Weights of a small mixture-of-experts language model, trained from scratch on English Wikipedia.
Size: 13 layers, width 384, vocabulary 21512, 88.1M parameters.
Experts: 32 experts in each of 13 layers, 224 GELU neurons an expert, 4 picks a token, a softmax router.
Training: a variant of Adam for the experts, 1869M tokens.
Below are experts of layer 10 (counted from 0) of a mixture-of-experts language model. Rows are named router (the router's row for the expert), down (a neuron's output weights, with its number) and show model dimensions 256-383. Each number is 200 + 40 x the weight over its row's rms, rounded and kept within 0 to 999.
After each expert's rows: "comes before" lists some tokens at least twice as common just after its tokens as in all text. This comes from a sample of Wikipedia text that the model never trained on. Tokens count by the router's weight.

# expert 12
router,147,164,274,201,182,221,136,196,225,152,203,192,146,206,255,140,229,191,175,241,205,175,227,248,126,195,234,180,181,232,165,193,251,190,272,180,225,174,274,185,151,180,227,226,142,170,226,158,254,177,133,247,162,203,181,169,247,145,227,234,193,211,222,192,152,170,211,213,255,201,195,125,213,140,185,227,266,196,159,114,192,223,210,209,173,171,194,111,238,199,177,224,228,250,204,195,199,202,177,155,199,189,163,176,190,309,258,231,158,149,229,167,253,231,172,247,163,187,216,212,241,204,214,233,232,212,197,186
down0,239,237,212,166,224,184,208,148,226,231,170,137,177,219,184,233,195,181,260,102,213,205,218,198,234,158,171,230,196,181,188,230,188,181,190,189,251,223,138,232,232,232,181,148,180,194,139,145,122,219,142,228,193,163,210,176,190,157,207,162,238,204,245,240,248,108,228,218,122,228,175,231,214,164,202,152,234,213,270,253,126,157,293,167,159,213,226,232,217,158,154,263,304,224,236,160,149,185,206,143,201,223,214,176,157,257,224,271,210,158,197,159,208,240,170,218,246,225,280,229,149,204,204,196,143,190,143,114
comes before: "a ", "the ", "to ", "as ", "by ", "in "

# expert 30
router,179,236,277,240,193,268,214,234,244,200,196,150,272,184,163,217,203,275,264,172,227,131,229,203,148,216,239,159,177,239,197,216,233,257,173,203,223,172,202,185,157,168,169,220,164,196,185,186,194,167,180,232,232,226,166,169,199,217,188,157,162,165,200,223,181,232,263,189,276,141,206,176,206,193,179,208,254,266,216,187,260,245,178,193,256,131,141,268,222,221,193,193,266,183,179,180,202,222,226,183,168,178,219,223,207,233,103,247,190,159,208,227,228,156,192,237,175,181,183,202,268,224,237,225,214,193,157,151
down0,193,145,230,195,124,209,193,208,267,235,192,237,136,204,151,232,141,192,185,241,182,270,201,168,216,172,167,242,205,215,222,182,280,234,179,216,238,227,112,108,265,263,216,132,189,216,148,167,165,204,194,255,183,137,276,235,182,140,148,171,121,160,200,166,231,266,206,200,203,194,252,279,147,174,238,181,233,263,217,213,206,113,222,206,320,176,196,180,136,197,171,189,222,130,245,234,168,213,143,168,194,245,136,238,233,295,294,173,196,213,304,197,200,205,252,180,198,204,258,265,213,161,195,212,174,214,197,218
comes before: "the ", "a ", "be ", "his ", "their ", "201"

# expert 0
router,167,211,215,206,169,212,179,225,246,195,179,186,187,174,189,177,258,211,206,227,171,206,194,235,161,206,162,234,228,213,199,195,189,212,221,187,212,169,255,190,178,181,148,233,196,193,134,137,275,199,186,216,211,185,218,159,196,173,229,231,167,161,234,172,221,140,186,233,288,177,210,149,223,248,213,229,205,216,244,171,220,243,172,143,262,111,210,167,193,222,222,222,269,267,264,195,205,183,189,241,240,234,250,180,180,191,131,218,185,158,219,206,254,190,146,251,235,163,165,204,289,205,260,248,236,207,182,226
down0,178,129,206,190,243,213,317,188,180,208,165,226,177,182,258,202,279,198,175,119,221,291,156,250,249,262,168,237,182,249,219,206,231,247,247,211,233,185,184,183,174,202,217,139,141,154,224,230,211,190,275,147,238,269,172,223,186,155,151,147,163,229,249,234,212,147,182,237,202,168,236,227,205,205,145,245,250,231,236,172,183,242,208,151,100,237,210,182,177,182,227,207,239,200,239,147,224,178,229,206,203,232,182,258,151,110,196,196,238,266,215,283,138,189,248,241,152,177,227,217,268,179,195,248,205,207,189,231
comes before: "the ", "a ", "and ", "he ", "but ", "his "

# expert 11
router,205,237,171,177,268,202,182,223,135,114,238,253,260,163,196,176,118,222,175,230,184,160,194,232,165,186,272,169,207,208,140,229,244,132,228,212,147,219,188,199,197,203,259,196,239,289,217,146,130,239,196,183,210,223,147,253,170,237,226,118,198,208,166,165,201,129,255,210,186,220,164,228,162,241,210,214,246,248,181,207,203,225,285,255,167,191,190,133,208,175,214,206,189,174,253,188,240,168,171,227,151,219,138,193,218,203,172,232,211,217,244,203,226,201,166,202,242,200,121,192,159,170,208,197,229,183,194,159
down0,196,187,211,271,216,191,163,132,185,215,224,205,208,290,177,178,164,263,221,213,153,174,177,238,223,177,190,220,259,129,171,191,230,183,240,131,152,260,182,126,192,188,124,207,247,194,253,151,176,200,135,273,116,171,148,108,198,106,168,210,207,258,226,200,226,204,219,200,188,151,197,256,202,169,223,210,172,157,215,221,139,209,187,208,179,179,255,248,184,178,195,138,217,240,211,268,161,154,239,155,143,131,142,212,239,163,210,233,281,224,247,244,190,233,180,240,154,280,184,144,244,151,171,236,169,247,184,211
comes before: "–", ".", ", ", ",", "0", ". "

# expert 28
router,210,208,151,190,241,200,198,203,140,181,184,204,225,202,256,181,195,251,194,251,200,189,151,139,180,194,181,214,168,117,221,177,240,127,204,164,224,178,160,204,187,200,277,211,253,270,260,153,194,170,154,148,218,220,192,157,188,205,156,116,234,205,219,185,183,181,233,209,165,186,216,230,175,117,152,157,291,234,188,201,230,183,247,225,109,217,176,167,205,213,184,157,116,144,236,221,227,238,208,224,183,164,155,256,201,218,203,280,179,173,287,194,206,124,159,191,175,224,129,181,132,229,167,209,227,202,215,191
down0,213,157,234,166,133,150,162,175,202,163,281,153,184,176,186,216,227,211,214,168,232,202,198,207,192,200,219,167,212,218,264,186,164,168,178,188,202,214,225,147,227,182,190,255,171,215,102,204,203,219,132,240,224,208,182,202,206,225,232,147,179,182,190,198,142,184,173,191,154,177,177,209,103,212,183,178,170,202,232,221,226,245,251,194,239,144,187,230,230,181,174,152,205,211,187,222,194,206,180,228,235,172,204,217,118,184,155,207,236,232,284,171,244,273,172,180,135,187,239,169,165,205,244,265,125,287,284,304
comes before: ".", "′", ",", "°", "″", "-"